From a checkpoint of a small mixture-of-experts model trained on Wikipedia.
Size: vocabulary 8192, 32.4M parameters.
Experts: 40 experts in each of 7 layers, 272 SwiGLU neurons an expert, 1 pick a token, a softmax router.
Training: a variant of Adam for the experts, 4779 steps.
Below are experts of layer 3 (counted from 0) of a mixture-of-experts language model. Rows are named router (the router's row for the expert), gate (a neuron's input weights, with its number), up (a neuron's input weights, with its number), down (a neuron's output weights, with its number) and show model dimensions 0-127. Each number is 200 + 40 x the weight over its row's rms, rounded and kept within 0 to 999.
After each expert's rows: a language model's description of what the expert responds to. This comes from a sample of Wikipedia text that the model never trained on.

# expert 10
router,138,246,239,203,209,136,286,209,175,233,82,181,224,276,182,128,171,200,224,217,167,213,156,257,220,220,186,222,226,226,235,228,152,196,280,243,221,142,229,182,251,191,183,242,231,216,253,220,215,257,302,236,158,211,228,165,237,200,155,290,183,194,246,120,230,232,213,195,215,273,149,256,213,182,155,145,204,157,269,188,214,175,222,197,265,162,208,207,120,206,205,199,201,187,290,178,171,201,218,223,197,219,210,156,207,216,150,210,172,240,152,136,170,226,147,245,229,214,195,200,168,244,143,213,220,183,244,207
gate3,195,196,126,188,125,215,221,216,158,225,178,177,161,204,239,271,173,197,212,302,197,244,148,179,157,197,275,111,230,166,192,191,213,209,221,155,118,272,206,229,164,195,217,278,211,181,200,112,182,163,206,236,160,224,262,231,201,190,181,157,225,219,189,244,169,179,194,243,180,236,196,166,153,242,214,167,239,203,167,218,211,193,139,190,253,257,224,185,185,282,193,313,230,162,217,195,209,213,122,245,263,184,191,185,293,162,191,171,241,200,189,188,232,220,168,230,227,162,151,241,179,183,258,247,166,293,187,227
up3,205,159,209,185,205,180,224,181,164,222,146,136,183,175,208,206,168,339,193,204,221,195,202,165,142,193,331,164,194,168,116,174,195,247,190,223,207,178,93,163,215,150,195,172,271,235,147,187,195,265,242,244,285,148,178,269,130,249,211,197,261,164,194,224,189,224,187,249,197,127,134,144,205,260,205,237,212,202,197,228,149,254,199,179,150,192,204,187,172,254,199,225,121,230,246,185,216,189,207,196,215,267,181,181,198,185,169,211,271,166,226,217,159,182,204,204,171,176,237,211,157,191,218,166,121,204,200,196
down3,156,225,190,204,197,142,151,146,257,177,228,156,198,159,133,179,204,219,191,157,222,142,228,208,189,274,165,189,229,255,199,229,231,230,244,182,158,206,169,202,83,204,163,261,218,121,142,195,250,192,163,236,210,227,174,204,177,231,178,220,206,237,222,235,162,221,199,206,169,198,250,190,175,177,181,282,278,200,231,199,172,149,162,145,217,149,219,204,185,202,205,202,176,161,153,147,271,220,193,172,215,181,183,246,219,223,229,223,125,204,203,224,211,219,131,248,203,221,263,267,215,176,369,220,231,265,237,135
Description: The "was"/"is" right after a biography's birth–death parentheses, plus table cells and scores in sports and election tables, like Died, DF, Turnout.

# expert 16
router,189,169,242,200,209,222,221,252,235,215,166,207,215,175,222,189,193,186,134,172,154,151,80,254,226,205,181,216,205,188,240,258,219,233,267,165,155,175,136,334,204,150,211,165,233,165,208,221,205,212,113,181,214,184,141,200,206,187,115,203,224,165,215,225,241,177,192,178,231,217,135,240,166,165,129,184,134,161,191,256,279,189,250,141,253,197,221,251,167,152,167,215,176,168,209,211,172,162,165,160,194,223,188,171,257,169,146,210,178,252,217,268,199,192,281,239,145,198,148,185,227,244,129,173,185,205,227,147
gate0,295,216,191,183,146,210,248,169,173,191,210,165,173,197,181,206,228,207,276,173,278,224,201,169,246,198,203,188,134,159,204,207,234,209,148,192,256,196,178,183,221,197,175,161,238,216,236,181,168,225,278,116,164,227,199,297,249,285,223,275,152,143,234,183,153,155,153,189,175,151,205,236,201,231,199,242,238,214,241,218,139,156,210,199,210,163,152,268,220,232,205,197,155,139,90,205,207,230,189,248,156,199,223,214,146,176,196,229,210,160,235,239,265,232,224,261,139,136,188,165,215,185,232,272,258,205,202,130
up0,213,138,175,196,167,178,168,219,202,242,166,132,214,210,203,178,176,197,191,307,194,213,243,127,148,227,247,220,207,272,107,145,229,273,132,231,191,152,269,199,191,208,253,298,144,202,174,221,286,228,146,190,212,148,147,196,184,200,212,163,233,211,188,192,234,206,141,148,116,152,206,163,272,185,207,103,225,169,177,197,189,298,142,195,216,221,204,208,217,184,193,182,202,207,207,218,225,178,257,128,269,198,222,212,226,231,114,151,163,217,191,228,152,210,185,167,257,244,192,188,172,230,189,193,186,192,207,193
down0,200,156,228,153,194,143,228,182,196,245,125,155,114,198,160,191,216,223,206,260,220,273,238,198,202,201,240,175,159,167,150,187,242,281,268,126,162,170,242,109,249,190,201,206,185,242,188,195,235,187,230,194,210,214,216,152,200,150,170,240,192,260,197,119,165,250,184,253,215,202,247,151,284,230,225,188,148,198,153,204,139,230,227,222,239,196,273,140,196,188,155,250,240,253,244,198,197,138,167,182,160,194,271,173,238,162,230,212,230,202,173,155,222,200,173,158,161,260,194,232,195,195,162,208,99,195,280,166
Description: Line breaks after "= Title =" headings and first pieces of following lines, plus odd mid-name pieces like An-k-ara and prefixes un, ant, hy.

# expert 33
router,137,259,215,186,206,147,219,193,155,235,162,108,177,195,231,161,198,180,274,215,151,199,168,226,203,273,247,146,188,237,189,260,183,178,191,202,187,178,278,213,255,126,171,121,234,239,258,223,176,221,218,157,250,223,223,239,161,248,113,191,181,188,243,242,231,170,164,151,265,152,158,180,165,139,237,246,124,198,235,221,249,172,183,181,218,221,225,164,224,221,155,234,241,143,189,99,223,158,199,247,176,180,251,196,261,200,157,166,115,171,254,173,206,203,235,152,197,172,210,272,224,206,194,162,227,246,177,198
gate0,284,134,188,170,199,212,130,233,231,169,194,246,202,150,173,221,253,240,179,228,194,266,177,176,269,174,225,238,162,166,233,154,179,249,195,178,251,173,203,198,77,200,153,179,210,166,172,170,197,133,214,166,233,170,250,222,193,219,261,226,194,177,229,230,133,221,293,188,213,141,263,211,184,190,195,177,212,214,225,240,256,233,208,211,244,191,164,288,244,159,147,211,145,228,203,223,210,255,198,187,104,231,207,186,206,209,176,244,226,173,182,138,207,206,227,198,295,241,235,226,241,101,205,158,222,204,229,111
up0,232,179,150,169,224,202,226,211,235,186,222,185,168,246,181,245,221,265,228,218,203,178,247,296,215,189,214,213,213,159,220,228,173,231,146,159,191,155,249,129,273,215,256,167,191,187,204,208,233,229,202,189,198,155,191,178,122,150,216,202,218,171,196,216,165,180,253,116,179,179,204,110,217,242,201,191,189,180,178,249,205,268,191,86,193,142,181,122,239,195,137,239,239,210,217,217,252,93,196,257,190,189,234,217,191,185,201,150,213,228,270,239,169,274,112,278,160,217,233,160,142,243,201,217,141,211,212,246
down0,236,243,176,306,242,196,130,164,187,213,180,220,205,201,163,245,175,160,201,223,166,192,184,212,210,198,182,239,244,199,214,243,209,197,240,238,177,162,171,231,136,194,241,92,182,188,222,285,171,208,159,221,257,188,155,250,175,151,244,164,216,171,212,115,227,255,195,213,195,139,213,272,129,336,173,261,211,201,151,176,177,180,184,129,193,172,200,200,190,183,158,153,119,185,221,199,164,211,185,266,193,227,203,219,156,232,222,199,129,168,234,239,142,160,257,224,217,238,163,128,195,155,173,191,281,198,191,211
Description: The word of after quantity words such as all, some, many, part, plus than after more, and scattered word pieces.

# expert 21
router,203,158,261,141,214,191,193,186,263,243,182,237,234,241,192,143,209,212,229,265,187,194,183,223,141,255,227,180,248,229,202,251,127,294,201,140,170,220,200,229,193,223,127,215,199,208,175,159,215,190,184,129,219,182,215,188,152,197,156,203,276,231,118,167,247,165,221,200,263,219,110,120,243,142,197,221,243,240,146,162,190,225,172,186,139,248,249,143,202,203,208,211,190,219,239,228,254,115,224,158,248,184,157,213,151,290,191,272,200,182,197,231,160,201,255,179,170,177,231,148,251,277,204,209,151,200,219,212
gate4,196,141,170,163,89,170,205,233,210,146,256,209,166,180,161,180,224,228,161,172,176,190,237,139,255,275,169,229,269,150,257,198,174,140,181,229,244,221,138,168,219,256,240,126,172,178,214,193,250,208,269,247,267,218,203,163,134,182,188,185,179,273,201,266,148,175,202,218,215,145,266,221,162,210,185,171,157,175,163,178,139,232,168,193,249,242,168,197,239,140,222,182,168,197,225,212,171,151,214,271,135,184,228,236,183,139,252,180,178,219,236,199,211,256,117,215,182,147,242,166,217,130,245,172,214,226,156,194
up4,253,226,198,251,212,214,233,221,190,95,227,152,201,218,218,181,223,195,219,201,226,208,191,253,207,177,239,206,202,265,220,261,215,216,210,262,241,187,200,214,96,242,194,272,187,247,232,122,215,232,243,230,176,154,215,229,152,200,257,250,163,108,219,165,170,233,263,198,230,79,161,217,291,267,154,220,196,188,194,130,162,183,246,192,196,187,198,246,208,199,250,175,242,227,233,214,217,208,243,243,168,236,254,196,174,270,147,207,144,208,192,169,234,184,231,191,253,133,134,118,199,188,220,153,185,182,240,233
down4,243,150,229,105,180,233,156,161,206,163,198,174,184,207,269,238,246,175,260,214,173,99,168,183,266,164,163,164,221,247,114,204,271,148,172,238,201,278,208,168,186,153,176,197,160,158,200,171,261,182,203,189,159,245,206,150,178,225,212,206,241,101,129,200,233,196,190,185,163,123,178,200,173,227,242,173,252,194,167,223,193,180,142,262,171,257,157,224,233,165,250,213,132,202,190,237,176,217,185,263,197,113,246,186,139,211,216,267,172,164,175,286,173,169,184,164,234,210,172,183,182,216,201,245,213,164,166,190
Description: Middle or final pieces of technical and general words, such as eigen-st-ates, Spectrom-et-ry, un-like, arr-est, mon-uments.

# expert 19
router,188,231,204,149,192,219,170,249,202,275,204,135,216,240,199,125,230,195,232,207,143,183,206,249,185,191,215,252,216,271,254,139,199,201,273,164,288,152,168,262,168,213,177,223,211,204,188,198,181,182,142,177,162,220,270,172,255,200,209,229,250,251,201,142,205,200,188,206,198,180,123,249,212,131,212,187,140,182,257,246,170,217,211,118,293,196,236,222,195,232,224,303,246,169,261,224,196,233,188,169,180,175,163,179,181,249,211,221,157,255,170,200,190,160,221,209,143,270,158,155,200,235,204,147,226,108,269,226
gate4,209,233,163,184,135,179,179,231,284,199,312,198,154,197,188,202,196,246,255,166,213,195,227,186,216,220,206,186,210,160,247,223,145,206,257,175,233,256,207,198,159,258,140,163,240,169,199,174,96,219,241,186,218,195,153,255,205,171,219,245,223,192,162,271,245,214,120,162,243,87,157,183,222,259,239,177,201,226,213,144,143,246,161,190,189,212,226,216,208,284,230,197,132,162,196,184,201,194,190,205,161,210,193,323,238,213,193,213,257,191,207,241,254,172,152,198,205,173,183,167,204,172,175,168,101,180,147,162
up4,209,213,261,280,150,181,214,147,166,305,149,215,245,223,275,204,125,192,177,242,213,175,223,225,158,188,217,217,179,203,271,182,226,138,197,196,181,265,243,161,153,156,222,176,189,188,181,168,150,232,133,216,178,226,204,179,202,213,245,192,242,192,206,271,182,187,218,184,193,224,192,187,164,227,148,216,223,158,134,259,224,194,213,224,175,201,168,248,168,239,230,206,269,188,223,155,115,288,206,182,187,135,235,215,194,181,147,204,160,182,211,162,142,173,289,226,196,209,244,274,127,262,290,178,148,259,162,243
down4,169,182,203,213,176,195,179,217,187,242,259,205,236,138,210,156,270,259,198,247,222,180,205,195,210,204,149,135,207,243,148,179,160,250,180,174,158,267,209,231,135,136,183,178,154,208,244,227,195,213,234,242,227,195,137,212,234,244,178,284,176,216,195,191,231,252,154,156,208,83,160,215,260,231,295,207,203,214,216,175,226,225,166,162,224,194,199,175,155,282,206,165,218,274,175,274,207,201,239,221,263,201,259,265,174,159,149,243,140,215,262,187,228,282,166,130,192,197,146,192,271,182,158,198,162,196,229,180
Description: Middle pieces of Slavic, Finnish or Hungarian names such as Os(lo), Lasz(lo), Kuusij(ä)rvi, plus the word half and spaces before numbers.

# expert 36
router,133,255,259,189,155,291,222,257,293,240,246,174,206,155,157,255,192,176,219,155,204,203,180,238,254,171,152,199,165,234,211,178,167,213,240,216,174,176,229,200,230,216,194,123,123,144,183,287,245,146,197,217,206,205,248,232,239,161,205,188,180,258,253,212,195,228,266,240,253,223,157,241,204,266,137,264,173,193,190,234,233,181,277,203,168,213,214,168,210,185,230,228,187,201,268,154,127,158,172,168,221,279,192,222,203,167,202,224,185,212,196,291,197,146,195,109,173,186,147,184,225,196,223,229,232,142,259,196
gate4,141,209,157,138,219,176,215,127,110,157,212,170,220,162,160,240,232,154,199,226,197,271,182,219,229,143,223,224,143,152,187,202,156,172,245,181,251,213,195,217,215,236,182,283,206,267,183,153,145,162,209,273,161,177,237,197,211,243,232,266,227,158,146,204,166,308,153,251,245,249,185,181,248,192,204,173,202,153,226,211,203,218,196,187,248,185,165,210,161,277,175,238,157,211,133,233,260,185,223,246,201,235,177,164,210,144,246,232,289,212,227,241,144,226,215,256,232,203,216,166,144,240,122,225,151,172,164,195
up4,213,173,185,251,225,179,211,263,150,229,144,227,245,234,229,189,197,241,178,183,160,230,242,246,226,243,158,208,235,222,200,277,181,233,179,175,222,176,199,118,150,180,138,151,264,105,213,210,265,282,162,193,214,173,166,178,193,201,123,145,139,168,168,159,143,118,240,221,187,133,182,160,187,191,245,223,209,237,184,129,249,216,160,159,237,154,136,208,242,154,241,172,249,149,232,153,167,248,169,124,201,200,249,198,191,171,187,191,169,230,150,225,131,202,219,117,163,201,275,188,197,205,209,201,197,165,191,260
down4,179,157,237,216,236,221,226,209,189,188,163,223,135,71,228,207,187,188,208,148,271,205,292,223,251,179,224,223,186,176,204,179,211,137,180,192,214,223,115,132,212,212,249,178,178,217,260,211,204,174,216,245,210,221,208,163,148,148,225,160,262,238,167,273,165,221,189,220,200,182,231,239,190,169,259,204,181,192,183,203,166,271,201,168,280,266,190,230,179,146,156,170,231,285,302,184,172,244,217,159,189,199,197,197,210,180,130,260,250,184,131,222,190,276,215,127,184,192,182,231,220,113,266,183,177,179,199,190
Description: Particles and prepositions like back, over, up, out, behind, and clause starts while, when, if, plus word endings like sh-one, some-one.